{"n_experts": 8, "d_expert": 128, "d_shared_expert": 0, "moe_layers": [0, 1, 2, 3, 4, 5, 6, 7, 8, 9], "routed_scale": 1.0, "balance_bias": false, "norm": "rmsnorm", "optimizer": "muon_variant", "learning_rate": 0.00232, "beta1": 0.95, "train_tokens": 265900000}
Below are experts of layer 2 (counted from 0) of a mixture-of-experts language model. Rows are named router (the router's row for the expert), gate (a neuron's input weights, with its number), up (a neuron's input weights, with its number), down (a neuron's output weights, with its number) and show model dimensions 48-95. Each number is 200 + 20 x the weight over its row's rms, rounded and kept within 0 to 999.
After each expert's rows: "comes before" lists some tokens at least twice as common just after its tokens as in all text. This comes from a sample of Wikipedia text that the model never trained on. Tokens count by the router's weight.

# expert 0
router,174,212,165,223,192,225,163,191,170,229,209,201,191,225,163,202,214,191,183,189,205,218,208,192,186,221,183,201,193,203,197,266,205,222,178,200,203,207,186,193,201,218,232,180,212,188,171,199
gate0,213,172,254,204,195,194,225,179,212,179,218,180,213,220,232,188,185,174,232,189,205,191,213,199,185,213,217,181,210,182,198,203,189,210,216,198,169,217,179,162,200,225,218,206,204,241,226,168
up0,208,213,170,206,190,194,199,216,165,203,162,200,217,187,202,219,209,184,176,207,245,218,222,192,162,168,173,214,206,227,212,188,221,198,186,202,213,177,214,231,193,231,208,212,186,206,183,208
down0,202,218,238,188,191,196,197,229,211,206,207,179,218,207,210,236,234,160,207,190,220,212,188,206,178,225,218,191,187,171,207,146,167,230,196,202,212,192,169,196,170,200,227,224,200,202,202,203
gate1,197,194,222,253,195,180,222,213,185,204,203,219,192,199,226,181,202,145,202,208,211,212,209,187,191,223,191,201,217,189,197,189,214,179,192,210,222,205,223,183,212,195,208,206,221,190,193,231
up1,197,173,183,212,183,194,212,200,159,210,212,208,206,206,217,213,187,186,201,207,212,177,165,222,180,179,172,195,235,209,175,197,206,142,205,182,191,199,183,204,205,206,186,176,198,184,179,213
down1,192,205,171,217,200,185,206,180,217,216,254,220,216,191,220,211,203,187,202,194,217,221,181,196,190,197,217,198,186,202,199,210,172,215,217,214,194,174,169,226,208,213,185,178,203,220,196,144
gate2,174,200,213,181,226,186,205,209,213,196,171,215,144,194,228,208,179,215,204,227,188,200,179,202,196,186,198,199,182,193,203,228,182,196,195,169,215,169,197,198,205,218,187,208,213,180,207,204
up2,193,187,195,206,206,225,208,201,195,222,208,186,238,235,180,165,215,204,198,167,196,209,194,207,207,215,171,172,219,204,244,199,225,217,206,216,173,229,197,212,186,185,201,245,199,228,163,215
down2,173,210,215,196,202,229,193,214,207,231,212,202,165,214,190,212,180,189,193,178,223,211,207,207,220,215,149,167,191,201,233,218,214,188,189,208,183,137,227,227,157,191,192,233,192,198,212,192
gate3,194,198,186,223,239,192,216,233,201,174,246,178,182,219,178,222,184,210,203,199,185,175,215,187,235,207,206,230,226,197,193,179,202,197,227,210,196,239,219,227,198,197,196,164,193,163,219,230
up3,216,229,242,165,190,192,216,196,198,211,223,187,230,214,180,212,209,213,208,205,228,186,207,198,183,223,191,215,241,201,183,189,230,180,179,230,189,215,233,218,229,171,194,188,186,193,213,231
down3,210,182,215,223,225,195,237,201,215,197,220,196,200,188,193,181,219,202,227,189,234,196,208,197,197,207,224,178,187,205,209,180,205,189,199,215,227,203,190,250,192,201,242,187,215,233,199,207
gate4,189,187,182,189,190,179,208,171,212,191,195,196,234,227,188,161,170,207,155,179,186,194,221,203,184,171,174,177,199,201,212,240,178,204,199,220,183,194,201,194,214,195,218,195,203,226,213,213
up4,156,195,187,206,163,231,201,197,209,215,169,215,220,189,189,152,191,191,175,180,220,178,165,230,199,172,213,219,213,214,214,222,192,196,197,213,182,169,215,188,182,229,162,235,210,187,192,190
down4,214,182,203,187,206,211,200,201,223,236,206,212,168,180,205,207,217,195,215,196,163,191,178,222,226,194,178,208,195,198,238,194,167,165,194,210,188,232,185,192,211,181,183,216,197,189,201,195
gate5,163,199,216,196,185,217,212,190,206,187,231,192,187,217,202,211,174,190,249,201,159,204,230,194,177,209,175,226,213,200,197,194,201,206,189,224,211,231,218,207,210,183,166,168,212,235,193,195
up5,227,173,208,198,231,219,179,227,211,202,190,228,185,188,228,193,209,168,220,171,197,175,200,240,228,203,153,192,200,235,204,146,197,177,164,241,194,198,172,197,179,220,178,193,204,208,185,209
down5,177,197,227,193,187,197,207,214,251,182,223,190,207,191,235,164,228,212,178,191,197,172,203,204,185,200,189,183,217,213,187,230,213,167,187,202,214,158,168,217,165,233,172,188,219,230,204,197
gate6,209,131,154,177,215,193,195,201,186,207,194,212,175,209,217,182,170,191,210,184,200,170,205,209,223,210,207,209,187,196,222,216,226,184,195,172,183,223,204,183,180,156,241,220,216,177,201,220
up6,225,160,189,222,194,195,196,207,184,190,213,171,217,196,181,177,164,165,226,198,221,201,208,209,150,172,218,203,193,178,229,201,215,236,223,199,197,254,192,215,173,229,177,225,212,226,194,187
down6,208,201,200,191,202,191,172,215,172,194,209,219,236,216,209,181,196,200,147,179,214,192,196,216,203,217,149,191,182,198,187,146,154,173,193,217,191,183,225,220,215,194,178,211,216,201,200,200
gate7,194,189,238,192,186,201,191,223,192,168,203,185,189,154,206,219,218,182,161,173,161,192,215,233,160,213,167,219,191,217,207,207,218,204,183,186,218,178,218,196,190,209,186,165,155,181,205,212
up7,168,216,183,213,198,197,211,200,168,199,179,192,221,181,188,201,223,200,218,200,203,204,240,234,204,210,154,216,207,242,190,165,171,204,204,221,208,199,178,215,179,172,196,191,198,161,217,215
down7,199,201,174,227,199,209,187,151,180,234,216,191,197,180,222,177,214,200,211,185,199,219,204,215,176,209,237,202,162,219,224,233,209,198,175,196,210,170,198,196,226,225,171,207,206,186,196,236
gate8,183,200,209,210,187,200,184,167,200,220,219,207,212,210,179,207,208,172,156,215,205,223,179,182,240,171,190,203,202,158,210,186,238,176,233,208,192,190,206,181,205,193,215,209,189,217,180,173
up8,236,223,177,185,225,171,234,213,221,165,196,194,200,193,197,189,179,201,209,168,175,197,218,215,215,168,203,230,205,215,232,192,174,231,170,200,177,199,199,222,195,217,190,174,202,202,211,201
down8,181,176,193,168,196,231,210,266,189,212,206,200,189,197,180,214,207,190,206,207,203,192,200,188,200,192,189,252,206,208,183,205,199,255,201,219,217,177,174,219,217,196,201,161,204,174,204,188
comes before: "| ", " ", "|", "0 ", "1", "2"

# expert 7
router,202,192,187,178,171,248,199,177,179,207,190,210,196,206,193,168,185,157,235,192,187,225,192,225,180,227,202,181,225,220,231,232,188,224,172,171,168,184,172,178,203,198,194,189,174,197,194,195
gate0,204,188,220,189,200,165,197,167,202,167,218,204,199,212,189,181,221,195,167,186,203,221,226,200,215,184,175,197,211,223,216,239,193,209,198,224,197,251,189,189,230,207,204,197,182,210,208,188
up0,203,210,216,215,166,234,225,191,168,208,183,197,166,207,202,186,192,175,232,205,201,196,214,193,163,225,215,202,197,196,206,185,174,214,194,226,205,197,207,193,237,202,181,205,172,214,208,188
down0,223,183,199,186,200,215,196,209,215,187,222,198,189,203,203,191,227,186,177,203,171,202,182,191,191,202,222,190,189,170,206,190,188,227,236,210,184,223,207,218,196,180,182,178,176,188,211,201
gate1,223,201,207,175,237,217,163,202,190,172,184,199,208,206,179,209,201,210,170,233,216,166,213,171,190,187,187,189,209,177,220,205,200,217,182,215,211,220,194,175,189,181,186,203,189,180,189,200
up1,204,227,211,245,201,225,225,204,195,204,208,194,227,168,196,210,226,223,201,172,235,229,191,200,184,195,208,213,209,204,173,197,209,197,213,190,179,209,189,213,179,202,227,198,218,219,201,222
down1,207,172,239,208,216,200,222,197,209,188,215,214,209,208,171,238,150,228,202,198,151,236,199,173,195,225,227,186,222,212,158,193,201,200,213,210,218,147,235,216,191,197,188,177,180,202,219,219
gate2,214,204,200,183,217,179,179,199,173,169,208,199,195,202,209,188,201,168,215,176,182,254,186,201,231,204,217,179,212,214,208,187,169,253,168,212,195,204,220,205,177,222,204,236,207,207,215,220
up2,180,183,181,199,190,214,186,209,192,231,192,202,213,189,203,203,198,178,194,193,198,230,226,187,205,206,227,189,212,208,185,207,202,199,224,212,207,181,183,189,210,161,191,220,197,183,207,207
down2,182,208,239,202,171,192,165,234,170,212,227,209,219,217,204,187,187,176,203,177,214,177,196,229,231,207,236,197,226,193,212,199,191,278,200,199,195,206,235,237,195,186,208,172,187,213,192,220
gate3,203,196,201,197,159,199,184,187,205,203,197,205,219,194,214,181,222,205,219,176,188,203,221,192,214,189,186,147,232,190,211,162,177,226,194,212,189,202,189,179,195,226,214,185,173,217,170,211
up3,191,186,218,207,224,174,217,169,197,118,221,169,215,197,214,159,188,198,181,205,202,247,213,210,195,181,201,231,197,219,180,221,211,212,218,198,202,193,221,177,196,169,186,198,204,246,176,212
down3,208,244,131,188,202,227,211,147,217,200,213,184,224,208,182,198,199,205,201,217,221,194,221,176,196,191,218,199,185,216,215,179,193,208,215,177,191,193,227,200,194,193,214,214,169,192,211,213
gate4,154,213,222,189,182,182,189,201,177,202,156,189,196,149,196,180,186,184,186,225,206,206,226,217,214,192,211,222,183,197,199,201,202,247,208,177,210,228,197,205,213,209,210,197,214,159,184,203
up4,207,217,211,162,209,175,186,198,198,169,215,188,187,207,201,201,221,210,240,212,198,151,206,211,212,175,201,202,191,208,227,205,197,244,189,155,164,225,201,172,177,189,227,213,213,191,206,157
down4,217,206,202,233,229,228,189,205,220,186,187,210,235,241,141,201,227,188,172,190,245,217,206,229,206,220,171,172,201,204,211,199,173,181,198,195,218,149,200,178,234,225,201,212,192,224,224,184
gate5,207,199,179,198,244,201,184,194,237,158,209,188,214,202,215,164,225,176,213,196,194,181,220,179,235,230,177,222,212,219,203,170,196,225,232,212,223,203,181,225,216,161,217,211,195,193,160,182
up5,184,212,234,208,186,206,207,177,188,218,187,184,160,162,196,230,196,225,205,224,205,187,175,180,214,166,247,164,158,192,209,211,176,219,197,207,192,183,187,183,196,168,199,228,211,178,252,200
down5,213,173,224,216,210,206,188,196,172,194,176,218,182,227,186,238,202,195,212,188,155,193,178,205,236,176,251,235,160,166,243,215,205,206,209,212,206,203,210,176,183,181,206,227,196,186,210,196
gate6,207,192,200,157,205,227,243,191,199,201,205,215,194,197,251,172,205,197,200,214,187,217,238,186,208,179,202,198,194,204,231,176,200,166,203,204,223,224,190,188,171,202,225,246,214,243,223,172
up6,191,199,212,190,207,202,178,195,192,223,187,192,200,226,194,215,232,222,235,205,209,198,149,199,202,213,180,208,208,177,171,172,184,190,210,196,221,212,205,245,239,168,172,199,222,206,192,211
down6,187,196,192,202,181,206,209,203,191,194,199,159,190,205,255,193,203,204,210,228,170,211,221,173,191,165,209,198,228,174,233,213,204,215,218,216,230,204,199,195,223,212,209,214,209,226,189,163
gate7,187,214,252,186,234,166,178,175,201,218,185,219,252,200,218,217,182,203,181,213,211,202,218,187,203,197,227,205,214,195,189,205,200,178,189,202,207,195,178,200,177,204,178,170,225,182,167,228
up7,185,192,206,187,188,216,202,212,225,224,180,196,203,248,210,179,162,210,191,199,196,186,211,188,206,213,219,184,201,223,185,181,193,199,197,196,179,168,216,176,194,189,194,174,170,217,163,186
down7,223,228,194,200,185,208,233,210,221,193,200,185,221,193,199,202,196,210,198,199,163,209,226,194,187,223,209,198,211,210,201,220,206,189,202,213,218,188,156,209,235,221,219,164,160,179,179,189
gate8,197,184,205,186,204,191,209,205,176,161,207,213,200,209,183,226,199,192,174,207,237,184,161,179,186,193,176,203,185,184,199,236,212,218,213,196,219,218,199,206,201,202,229,199,205,219,237,200
up8,212,196,207,184,200,214,188,195,196,194,183,184,197,172,171,234,203,166,183,209,248,218,205,203,207,215,235,171,204,183,221,202,156,187,218,181,222,215,204,199,152,195,252,213,208,208,217,190
down8,169,219,218,197,180,204,172,199,197,214,232,225,184,203,213,187,215,241,188,226,170,201,210,201,201,183,224,221,206,184,177,194,229,225,228,233,171,205,207,190,193,203,212,225,225,197,185,189
comes before: ".", ", ", "–", ") ", ",", ")"

# expert 3
router,221,195,206,183,195,208,209,216,161,208,174,230,200,228,195,211,226,178,218,222,214,208,195,199,191,202,191,190,173,192,214,221,196,189,222,180,194,213,171,229,225,194,235,192,190,170,146,197
gate0,186,179,174,173,197,188,211,166,190,219,219,227,193,204,167,200,209,195,205,196,197,187,168,181,153,203,206,247,173,192,176,201,209,219,220,214,214,197,166,195,203,209,171,232,198,204,219,184
up0,234,201,217,182,205,202,166,216,196,192,205,188,223,215,205,210,230,203,196,227,214,192,204,170,234,192,188,200,210,174,204,211,211,238,187,189,180,199,197,181,221,201,193,228,171,199,206,231
down0,182,226,182,200,207,221,175,191,188,210,190,191,154,173,193,195,194,185,205,219,202,191,215,181,201,202,172,223,199,172,200,209,211,217,189,212,214,169,221,198,218,217,181,190,207,218,224,233
gate1,204,175,201,212,170,224,187,203,196,202,230,210,178,214,188,229,172,213,218,201,167,171,192,210,207,174,183,175,175,197,210,202,174,173,211,228,196,216,210,197,178,180,157,199,198,207,198,204
up1,190,193,191,225,200,257,193,242,190,194,208,187,221,201,203,192,215,209,195,236,208,180,179,206,230,217,168,187,199,180,166,196,226,192,236,235,175,201,209,172,173,205,179,238,216,216,213,203
down1,162,198,185,192,213,211,235,201,215,203,185,182,213,206,188,173,172,171,194,183,194,174,197,177,189,206,216,233,171,226,229,174,193,159,212,194,200,183,197,157,214,198,213,204,211,198,240,212
gate2,217,200,197,223,185,231,207,208,234,230,208,176,198,188,209,203,219,220,201,205,226,192,183,112,198,182,228,204,192,192,206,213,191,197,202,195,181,184,187,194,219,225,221,193,232,215,233,194
up2,224,234,213,202,209,206,240,181,204,211,239,189,157,176,192,197,212,198,194,191,181,226,180,211,199,212,188,177,209,222,183,248,167,184,235,185,199,229,208,217,190,222,199,188,215,203,233,143
down2,189,202,195,176,220,173,169,201,197,203,173,234,225,200,221,190,183,183,198,217,182,201,182,213,219,237,207,184,215,210,202,224,210,167,196,221,205,202,189,219,244,229,215,208,211,174,189,191
gate3,195,213,200,190,163,239,177,199,184,223,197,209,202,237,212,216,230,209,204,188,197,221,200,201,207,239,180,224,179,208,161,192,190,185,213,209,219,209,230,232,203,226,192,197,224,210,190,246
up3,207,205,220,177,187,224,199,223,156,201,211,217,160,182,210,193,223,201,208,196,204,216,197,232,192,218,214,200,220,215,204,168,195,194,187,178,173,227,245,180,211,175,210,190,178,174,181,206
down3,225,227,199,172,217,182,186,233,192,202,185,184,205,220,185,197,197,207,172,210,202,226,201,222,230,183,192,215,175,242,177,214,213,199,194,214,209,182,208,211,207,229,200,199,187,183,187,188
gate4,203,217,193,174,212,187,213,187,175,185,221,205,197,193,205,250,185,193,176,198,220,208,215,146,172,217,211,190,193,214,187,210,179,210,206,169,224,185,189,188,264,191,216,226,202,205,205,233
up4,215,220,181,208,215,205,201,137,198,192,221,197,183,181,220,210,183,198,208,198,216,217,180,191,170,223,207,204,148,231,192,170,175,212,188,187,216,196,193,216,237,237,160,189,205,211,177,193
down4,184,215,191,220,212,223,194,204,191,209,209,182,191,208,177,202,199,229,225,197,212,204,201,200,200,188,218,214,211,239,222,153,169,215,203,199,212,208,189,180,188,226,184,203,184,207,160,222
gate5,191,189,218,188,209,184,210,202,192,185,188,241,163,220,241,167,188,209,242,209,187,171,198,235,192,172,185,184,232,155,232,185,168,163,179,185,177,220,186,218,206,207,198,186,194,218,189,158
up5,176,224,189,191,200,158,239,219,224,214,187,192,207,180,196,174,181,200,204,219,174,182,219,215,167,205,190,166,223,175,192,212,205,220,202,191,186,179,180,188,193,211,182,172,202,188,215,169
down5,231,234,192,203,206,232,202,209,188,185,190,172,173,195,175,226,201,190,185,214,238,211,213,182,200,206,224,234,209,212,165,189,195,187,208,174,189,182,218,198,209,243,201,197,209,195,175,241
gate6,198,185,182,191,208,176,196,213,218,206,188,194,213,198,194,235,174,173,203,164,225,180,171,201,184,171,227,178,200,177,189,224,200,197,229,163,172,170,182,180,198,197,208,217,165,202,184,202
up6,201,186,199,185,196,218,213,208,213,206,176,198,222,196,191,218,184,167,198,185,172,199,210,186,181,190,220,180,194,165,188,215,187,139,199,217,227,197,176,211,173,223,199,240,187,180,215,203
down6,200,174,201,232,202,190,197,174,191,212,197,162,210,185,221,189,193,240,189,191,226,175,202,223,230,228,198,182,189,227,227,208,183,201,182,186,191,201,190,189,205,205,175,207,204,195,205,189
gate7,213,168,202,175,213,151,235,191,221,208,206,200,211,206,207,160,212,211,220,190,205,194,214,201,175,192,235,205,220,191,221,202,202,241,207,222,216,192,213,207,199,193,191,193,198,216,185,170
up7,193,208,197,206,194,233,197,201,194,199,193,221,211,228,202,211,186,188,223,234,186,207,195,198,213,217,168,221,191,186,176,201,164,222,203,225,190,226,218,195,160,201,208,203,215,228,210,177
down7,213,157,206,210,193,197,196,216,229,172,199,193,164,200,224,177,185,153,206,189,215,192,197,171,240,216,213,191,192,171,194,216,226,212,212,195,216,217,196,220,210,200,204,191,188,198,209,195
gate8,202,237,180,167,216,240,187,211,186,185,152,216,202,172,168,212,178,193,235,225,202,180,180,164,200,201,199,193,185,213,191,203,192,238,214,222,236,209,200,194,188,181,163,183,223,212,180,176
up8,207,210,215,162,232,186,204,198,201,200,215,201,239,226,197,213,214,173,171,214,198,202,197,194,193,169,193,206,173,204,232,234,207,244,185,182,205,185,209,186,222,159,168,220,180,203,190,187
down8,185,166,219,213,219,213,230,223,212,217,220,151,238,192,193,188,205,217,178,214,178,211,207,192,255,215,182,215,225,201,206,187,207,193,193,205,181,209,202,237,201,215,230,226,190,175,192,223
comes before: ", ", "\n\n", ". ", ".", "s ", "-"

# expert 5
router,193,179,178,184,159,223,157,186,185,218,178,201,213,203,167,209,205,198,223,178,232,228,189,202,194,207,201,189,194,156,219,214,202,196,204,226,217,178,155,218,239,205,205,166,171,181,166,215
gate0,219,212,194,183,183,198,207,190,176,206,205,143,160,154,185,197,180,206,197,187,171,175,179,176,177,216,210,195,234,208,201,178,211,191,203,235,201,202,177,164,213,153,184,220,196,188,206,207
up0,185,196,191,213,180,160,192,217,196,187,209,201,201,183,204,221,218,209,188,162,180,182,162,180,197,204,228,206,187,196,202,191,222,220,171,194,221,165,222,172,215,226,193,235,220,203,149,192
down0,220,194,201,182,205,186,191,188,224,200,227,173,192,199,147,198,204,191,200,198,201,200,196,189,188,228,235,183,196,196,213,166,198,211,194,235,229,201,163,194,193,244,233,181,221,187,184,161
gate1,198,190,194,222,186,207,190,256,169,204,218,188,231,187,182,205,191,204,174,192,194,199,153,184,199,228,200,213,192,197,198,180,183,167,202,213,169,206,231,193,206,210,237,199,196,189,177,216
up1,198,183,181,218,214,206,180,228,185,232,194,217,197,189,178,240,206,203,159,184,199,187,225,205,206,192,204,197,193,202,205,180,197,211,222,195,152,193,190,203,198,211,191,183,186,204,207,221
down1,188,204,201,218,218,188,234,172,200,197,191,184,193,192,210,208,210,227,253,201,194,183,209,235,166,202,205,218,216,184,198,195,248,213,184,210,214,254,204,186,229,182,215,233,228,195,211,208
gate2,174,160,188,207,202,201,197,249,198,196,206,191,196,192,185,222,220,220,161,203,189,197,193,183,211,221,179,209,196,162,180,208,176,189,195,183,234,154,200,213,202,201,168,217,221,219,154,210
up2,210,182,153,207,181,213,203,214,242,224,178,211,202,177,163,171,198,219,193,207,189,242,175,212,203,188,163,193,205,210,199,205,244,197,149,193,247,204,185,217,187,179,218,193,184,188,201,212
down2,197,243,211,196,214,187,200,201,179,202,181,242,172,222,152,205,207,194,180,191,198,222,188,189,217,216,234,186,181,207,155,203,187,176,199,211,181,205,210,198,204,184,200,194,204,195,195,153
gate3,142,182,154,180,168,215,217,204,168,191,166,225,209,200,184,204,219,217,192,206,198,205,178,224,194,197,190,186,226,182,191,191,204,200,193,192,187,223,183,156,236,187,147,206,180,188,218,218
up3,164,183,225,176,179,180,197,211,164,214,194,180,203,166,186,212,230,213,213,218,220,195,164,199,182,193,159,189,194,213,209,222,234,168,189,203,241,206,199,204,217,198,230,183,233,166,214,211
down3,187,187,209,167,204,200,219,191,188,239,196,211,156,226,192,183,153,213,211,204,205,233,210,183,147,206,161,208,215,192,204,190,211,197,191,217,190,226,179,165,204,160,196,191,190,198,200,203
gate4,246,208,177,195,194,197,163,194,244,224,202,221,218,214,189,202,228,222,217,221,229,156,214,208,218,214,208,193,151,221,204,184,192,219,192,193,207,172,224,212,200,211,214,185,216,211,231,197
up4,193,203,186,170,191,200,171,209,186,168,202,221,221,188,203,221,213,216,228,232,249,198,176,212,197,191,185,200,196,237,227,170,199,199,251,216,191,192,202,215,171,219,200,225,186,204,226,202
down4,211,175,203,211,176,212,169,198,213,222,175,186,210,220,216,188,189,199,214,206,244,195,213,186,163,191,206,206,172,207,236,181,189,210,243,195,195,195,194,184,123,188,207,223,175,225,202,215
gate5,169,233,232,205,239,219,190,201,207,191,231,230,177,190,215,189,167,188,188,203,164,199,167,187,206,230,168,209,174,230,192,160,217,197,193,205,205,203,157,204,199,195,202,213,213,203,183,191
up5,242,205,235,181,212,196,216,232,182,188,170,202,199,218,236,185,223,177,186,220,197,212,183,184,241,224,194,192,200,188,208,158,201,211,187,205,185,178,209,215,224,201,207,183,199,213,242,195
down5,194,198,237,214,217,225,214,234,190,199,205,209,227,178,227,213,200,210,217,209,198,208,180,191,191,201,191,204,214,253,194,170,195,225,189,201,201,189,198,255,205,210,213,188,183,197,197,211
gate6,197,197,206,209,228,210,223,197,180,213,218,197,191,191,214,189,201,191,179,176,204,158,158,206,190,192,229,256,210,211,163,174,201,199,265,192,184,212,184,157,190,202,184,167,224,215,209,203
up6,203,191,196,200,209,180,203,206,221,194,214,196,227,186,217,166,186,203,199,196,219,225,194,209,185,193,226,208,207,188,215,220,187,163,206,193,190,174,209,208,231,194,216,206,174,207,220,199
down6,220,201,231,243,220,213,245,184,203,215,193,178,230,240,189,204,165,183,165,202,190,205,180,206,158,190,240,188,191,175,166,189,188,216,201,203,193,170,218,193,183,187,224,176,210,205,202,223
gate7,195,230,214,175,202,215,204,173,204,219,200,220,248,200,179,198,198,224,204,203,211,164,219,182,195,157,171,216,182,162,196,194,203,168,216,206,166,204,204,196,236,195,207,183,192,191,177,192
up7,155,193,179,188,213,182,194,208,205,212,210,193,213,186,155,203,180,212,181,189,215,175,229,216,220,172,213,197,204,214,186,214,189,194,228,210,194,243,184,189,229,202,212,230,204,180,167,194
down7,176,236,168,192,194,214,202,176,169,183,176,200,221,200,222,196,182,236,237,208,193,179,183,165,209,206,216,223,184,190,191,203,205,228,204,174,237,198,201,214,159,162,173,187,219,226,185,176
gate8,180,174,174,213,171,169,194,229,186,219,192,159,183,156,228,216,208,189,198,228,195,211,164,187,195,207,179,232,175,192,190,205,195,225,173,202,188,225,208,223,184,219,205,199,195,212,192,204
up8,207,208,144,187,204,199,220,223,229,222,197,231,211,209,192,200,187,171,191,203,204,205,190,171,210,198,242,214,177,232,214,187,217,203,219,203,192,195,232,191,210,156,205,197,177,193,170,225
down8,224,243,214,243,210,203,230,195,222,207,190,214,195,194,192,159,208,192,190,197,196,165,228,249,190,202,188,195,202,207,214,177,213,200,227,203,202,177,217,176,220,202,217,222,185,183,182,232
comes before: "the ", "a ", "The ", "his ", "In ", "be "

# expert 4
router,209,198,163,194,187,184,171,211,181,174,186,206,214,210,175,216,217,151,213,162,210,188,205,189,181,195,171,202,180,196,229,236,164,194,189,178,215,195,199,209,188,189,234,180,200,168,206,203
gate0,213,202,217,178,206,192,189,212,215,206,199,179,188,229,143,216,170,202,213,166,205,187,192,190,218,214,186,200,182,214,181,187,211,161,198,196,165,220,230,198,246,210,198,175,223,222,189,231
up0,255,227,190,206,197,210,162,151,207,206,217,194,226,207,216,211,189,258,182,181,208,215,198,208,199,182,188,188,209,201,182,177,176,216,217,145,185,179,195,219,183,177,189,196,221,189,190,198
down0,189,174,188,143,202,198,185,208,183,189,199,199,182,197,186,225,176,233,228,206,217,193,214,171,229,196,189,177,196,212,211,196,211,176,179,230,185,207,181,197,207,209,177,189,209,213,212,197
gate1,198,228,199,186,180,189,193,171,191,206,222,196,226,186,211,205,205,188,191,193,181,220,206,199,201,229,193,194,195,173,182,163,192,180,208,215,167,153,208,234,217,177,227,191,190,192,173,197
up1,203,240,180,173,210,188,185,190,222,182,193,249,250,224,189,182,158,201,196,185,202,214,228,205,195,229,234,220,181,198,218,169,191,206,205,191,179,224,191,215,186,207,198,223,222,192,199,187
down1,186,221,192,191,194,188,174,188,201,172,229,202,218,204,213,168,201,211,199,210,176,170,214,156,192,205,232,194,192,175,227,169,207,216,221,211,200,214,200,216,182,213,223,212,204,193,201,200
gate2,212,183,212,194,183,211,209,195,187,151,182,192,227,178,170,236,214,190,208,196,195,183,195,214,185,176,191,169,246,159,205,224,186,191,202,218,177,201,208,193,182,211,212,210,184,215,189,193
up2,174,217,197,199,208,171,221,168,227,203,230,194,188,230,201,207,217,228,184,237,179,162,210,157,193,222,186,246,186,204,197,177,189,193,216,217,232,205,187,206,224,204,203,227,217,167,198,202
down2,199,144,209,217,178,200,177,234,201,220,229,214,241,182,176,209,196,195,190,186,208,196,177,239,224,176,210,194,218,226,182,218,184,205,179,179,207,195,238,229,193,216,222,216,196,206,210,197
gate3,181,219,225,169,221,228,187,214,217,218,211,205,195,209,212,223,188,190,191,213,245,200,173,184,204,234,204,203,177,211,171,209,202,210,191,192,173,211,186,235,188,214,204,229,193,218,199,168
up3,235,207,212,202,205,189,217,189,177,197,192,199,172,196,197,187,237,172,206,192,186,181,201,223,214,193,191,208,216,188,181,216,232,229,209,187,187,180,191,200,196,200,194,216,147,213,183,184
down3,183,224,201,189,182,207,167,235,204,213,230,195,214,207,200,226,197,230,207,222,213,179,171,196,216,212,217,201,207,220,146,205,159,191,206,180,185,228,192,252,192,217,187,215,200,213,191,170
gate4,209,165,183,185,201,204,218,219,171,181,210,185,205,177,187,192,206,188,222,196,155,210,219,212,220,214,235,228,219,223,225,190,192,215,197,185,207,193,188,193,169,220,194,183,187,185,157,233
up4,193,204,177,203,226,209,198,218,167,240,188,197,202,196,245,229,213,214,172,157,210,171,173,241,147,184,184,205,226,215,169,230,190,214,185,210,194,178,206,177,196,199,183,195,166,194,221,207
down4,215,163,173,228,169,210,172,236,159,207,198,168,198,159,202,201,214,181,185,189,181,204,208,211,211,192,207,204,242,187,190,203,198,245,209,195,206,191,188,172,206,192,192,221,153,173,191,205
gate5,186,239,216,197,186,183,203,176,201,161,184,180,194,199,167,232,200,223,206,127,192,176,201,183,158,218,210,215,217,195,218,178,208,229,188,212,179,180,213,210,207,189,214,195,173,223,185,201
up5,200,184,224,175,220,238,171,175,258,185,208,194,186,229,201,203,186,232,229,149,191,204,221,237,200,194,229,197,188,168,199,200,207,208,213,199,180,208,199,219,218,195,183,189,190,215,207,193
down5,186,161,218,177,205,213,191,186,199,181,170,169,190,219,188,204,224,224,218,172,235,186,231,199,213,183,225,197,174,184,188,191,201,213,200,189,218,161,180,184,209,175,197,175,189,203,207,191
gate6,177,222,168,192,215,204,209,187,208,175,209,221,215,189,201,168,192,197,212,213,191,173,211,214,153,142,181,151,215,204,184,221,197,193,194,180,248,221,205,204,220,188,201,181,204,197,206,205
up6,190,139,187,218,220,194,195,215,207,208,232,222,219,223,197,216,205,196,194,192,180,197,202,184,188,206,154,196,205,177,193,195,248,221,187,211,212,175,199,205,195,183,206,186,187,187,190,208
down6,230,201,221,205,176,191,205,190,179,194,195,181,217,186,232,184,210,198,197,242,199,193,187,222,209,242,164,230,196,211,220,201,190,205,221,164,178,234,203,212,175,207,153,196,179,219,201,199
gate7,204,220,170,222,171,227,207,192,212,191,212,218,186,209,188,182,238,221,190,191,191,188,225,227,179,156,217,234,191,208,198,188,139,185,188,208,187,195,203,240,207,199,169,223,189,198,203,162
up7,173,198,237,199,207,223,187,202,166,222,214,177,204,213,223,200,180,223,207,191,207,201,170,236,204,205,221,226,218,207,155,224,246,140,210,187,217,209,189,190,211,202,221,163,192,227,213,239
down7,198,213,242,197,187,178,198,202,226,210,172,186,165,206,218,190,201,204,217,193,168,184,214,179,222,205,213,206,198,192,236,249,200,156,187,205,219,197,198,184,193,218,179,210,171,202,192,205
gate8,188,202,199,193,186,182,231,205,176,179,194,192,193,182,235,228,204,199,206,226,206,217,183,189,238,170,194,205,196,200,215,202,198,218,210,186,185,231,210,194,222,216,194,234,205,181,214,222
up8,186,218,208,161,185,179,214,150,221,214,202,219,188,180,157,232,198,189,203,175,227,193,221,195,204,203,202,202,204,163,192,207,187,193,198,223,217,197,208,195,172,207,201,195,205,213,225,204
down8,178,196,221,207,191,190,159,219,219,190,188,230,201,201,208,188,189,225,181,180,165,191,215,234,180,235,215,187,180,194,204,178,167,216,209,210,217,161,195,177,172,212,227,178,163,200,190,192
comes before: "and ", "(", "of ", "in ", "to ", "by "